From a checkpoint of a small mixture-of-experts model trained on Wikipedia.
Size: 13 layers, width 192.
Experts: 32 experts in each of 12 layers, 96 squared ReLU neurons an expert, a softmax router.
Training: a variant of SOAP for the experts, 272M tokens, 7536 steps.
Below are experts of layer 9 (counted from 0) of a mixture-of-experts language model. Rows are named router (the router's row for the expert), up (a neuron's input weights, with its number) and show model dimensions 0-191. Each number is 500 + 50 x the weight over its row's rms, rounded and kept within 0 to 999. Numbers have three digits each.
After each expert's rows: a language model's description of what the expert responds to. This comes from a sample of Wikipedia text that the model never trained on.

# expert 25
router:463547476422365522551432472544491464523543513558533485499571310464429565476575493523544591525427512501476501537466488507409458559521523493558407451557470495522446508462435515489527611562494429485510549454477596493538610538487527498548570523469589527535499575503426508518462518504525452632424512518429527500441565562490497440465455570506531573544486411476452580491510459534583558503458513400516472493513416518487490533539439490497494487494445436493507485456484417509486428469541508456537456410591459515491507495446506539499485538549510447527544659421459500477458472509562530468
up1:520519479496511554473544446484529495505485453529561515523537414472576537519446410469500563520513543500503472479474491482533464575524497518510580456455514512497396415533545553516458561539537435491453466507671404406548422522506552555462524515526536528542590569490460468553574448518447391546510476425572473499528461597486525483419505500556506494520407435368548453477454506528457543495464547435434458483544520600469450627536428493542458563496447573493514552436473486519524466558461494539436499542531498419489486634463517534535589447441524551533483578498464410429455596480459495504
Description: Dashes, pipes and brackets starting infobox or table rows, plus field labels like Binomial, Preceded, Starring, Elevation, Area.

# expert 2
router:529499485479447491514460560531520521588542511529556493451583416525450585483507559535539508468467454556447527558463492560469408484492581519442486477560499426544423560448460556410490541465443489447397535452524534473525579533443474494557538380457516610596485562537423534572442431450548446504392485422468560484477513563402491444406451503531505575556505465445536588549432541532540450549422507465526489542502409473469518482558486523544435465408460476453473538491505413478468395549514546464528504432506409594530488499446571502568507444488513501478537600460494466431482497516523507413
up1:475530475440489544513518508521495519522476501480462492457591512601398465511524463460512521543526540486466459461463478497432532490525550501504461477479535467506532584447446511545555579479467465571462474569551588502515449424435491504454411490548461528495487454520501453620588541451616487506478513511439490478556479487419485472518605466338473546523557509473452445543406414503615417559526581536569466480507490489561454567484533508518459546523492458343435603463466506508431537571528449373485542484570526572418460555515465524463581515620545490500454500456477520500478423530451528552
Description: Opening word pieces of proper names after of, the, in, at, such as St, C, Card(ozo), Din(amo), or trib(es).

# expert 9
router:596548427427488472513501558486474475548593530561518396492487424487436486528548507447570553503535428538431563532422465547496505545500561468494511506520452448583400543462469516409436487497443505400465521463448527411527477499423564565559546518493573495531525573567483541552437486448510422582465486497459547455445569547452615496424443524508523483594509527452459547546441520582510531502484564472527497485471466527486558548599530476551376419384458480454509534513578486501502464602477601425540484462534444469477482455471530448467456492489408476539528577447422464463486434423469465493
up0:433535530518526495478491509469511598567490494493433533447439559569473605521500601491509553547563550534519472525516448578588412474484428505391468444630467545484487511470453512507525467467529496528464522546538534523449593512475463429610514452544482547475570544435391531581555499523519501519502572500480509534453482589409540508513535513458510524441509481441524490460458536479561503487479507483501551613447381466509389523506480552467556510503495483504487550481446458544551499480453367536438522580472410577538473521515497438502545543414667491491462542485587524541532590558463560426
Description: Opening pieces of personal given names after a role word, by, or a table bar, such as Ed(gar), Mar(ion), Jean, Robert.

# expert 28
router:602496593498505425593390532543487447542493522605523465501485483526449535450558520505520554528400492476461566538506484556434371575445522460534447490546485387492479417448442524440540541502509441446409500424478560425574521523421513536502566464453599529470460528554402531517430486437522522492512439532440467450450522471457524512514519480568526534482583541402490518489431494504520542511434564415536505501546456545441585536516514520540520506371474505509562528439502404529508474514528535491605426358509494470469538419434526534472416560546444546465483497454448478446438489491489470497
up4:565471513505536483458488511500503495448470579466540420443407466552439461464487513487465636467444528538501450558547542480470443584476545377474414465565523540500411429495527481481606518537508442482381510506448466449536447485466529459443506436468525450460471622470447505474510503487612567433556371539480449530510524551537552493407561496466479523536465524531571463498480532489548423524465552471528433553534437458509526420520495434472490447365516474529577475526638483559524475470547464541461508436600560538473432524475488512447455585549444489486558428528527491415472427506454520465
Description: Inner or final subword pieces of long Latinate words, such as og in eulogy, id in intrepidity, it in dermatitis.

# expert 6
router:530533519492488453520433623541568517574551462513557452545556440449405528460552468495578541570509465473508525522467475539439435542431547402509434542511494515494420526375434549443426601505471528457498522456548544463537463505445561606547518478476497523539527486550466455501447391478538504558508523472444560415466537572470554505439486502572490521501543497452512529503487510549529556546509530440516551536386428601508494499507410602550430428418453424477513554451583484482519464564581596466521462511577533549466513429432579521437544482586480564418493514489438464478500461452532422472
up0:573513471538607507543510544534502444483482528463622503521523482503482407492542502590558396488433459447556597491569516508479473519418536425542513509525508450505434477403421509566545499475485495561476551526571479463538491528492420497538557570453445565466495442537482589521501483434597490510426540365534464441516452398491522511391482535501406582469505455507574429493489600545598472495463416515495434421500482467499474499473488513629489591466481439597511494503442476464472447456520535554502498554576570575513474544477511417457527483520581538458540553493478556547514529430520480584
Description: Past-tense verbs and participles in biographies, often after was or he, such as began, moved, served, named, posted.

# expert 0
router:520488461478516428548453530509487549573468519500511446500619448575463611542471557566536494538482513512461514517461464609454468518424524538577516434536497405517475536412472558499429515431507440480409553504497553417576589425452559538544555513427567571491510498536443601511499475518509498508503457544437599445402523492511529449483426537553479593553501520487513562483447481551518467519476510521532471499459533590448456521546468526569485365424441507445519491592511474489609513597564556425552482430558537575492507460526558462535483536552429516471518514467491403430499417489605479536
up5:488476405474510508496553458518485522487446506442398456411460428545525501535477487450500428463447537519468540523447556556531387615542555538432413419502458429588508524513543491428426482422556440585463506483514504407444480477463561518529487525485405505519497448533451583477431468471459526490464522489444564483499497594435391514576512592577430474581464566435586489458476443558448570551550461610531433585575503482429542543549551488497529582479498449533565432518444493556498557496532585467483500491544550413487517440528429482462513581495541570512518501455530412531469512509476542526
Description: Mid- or end-of-word fragments after a capital letter (H-ons-hu, R-in, flo-ors) plus dashes, slashes and colons in score tables and N/A cells.

# expert 22
router:542541475526430413586433523495491454517480459524516440489492426492503571561526534483626530538529439469465577515412538571388489525441499458496421453482511495486478564441473605486436531503432529458438534430584533440522547492477552631524489485391547506463502539507453530480444440442479471509446495466464505412387519544542598438454410508499519520494540504406478518468436528576561564518450555436509568567507510485533543493594515563554378470350480453517501542498574412500437454515515571436489524487556465524504540400463492465518485460523423489451544518481429479476492456491513440487
up4:550531493571546422445536661468528468567534490445424501500459512563506425560543553552537497515525423489512449452519607457462391534488402504458496490541424530555487581503521491491432560379516498465497474476548488481464488522529556546574358462447532491465476454506529431539429454489535561432502541461502506468468453500447504466506557512497466531517382541470604556408452615568599528486493400562498460527468597607430436456563460452404455461477555526479472478505476426530519593494463421485528558442534562469504468460504447516499509473479455519467503506585526497514481491438488447515
Description: Sentence or clause starters and connectives in narrative prose, such as However, According, Following, He, Later, last.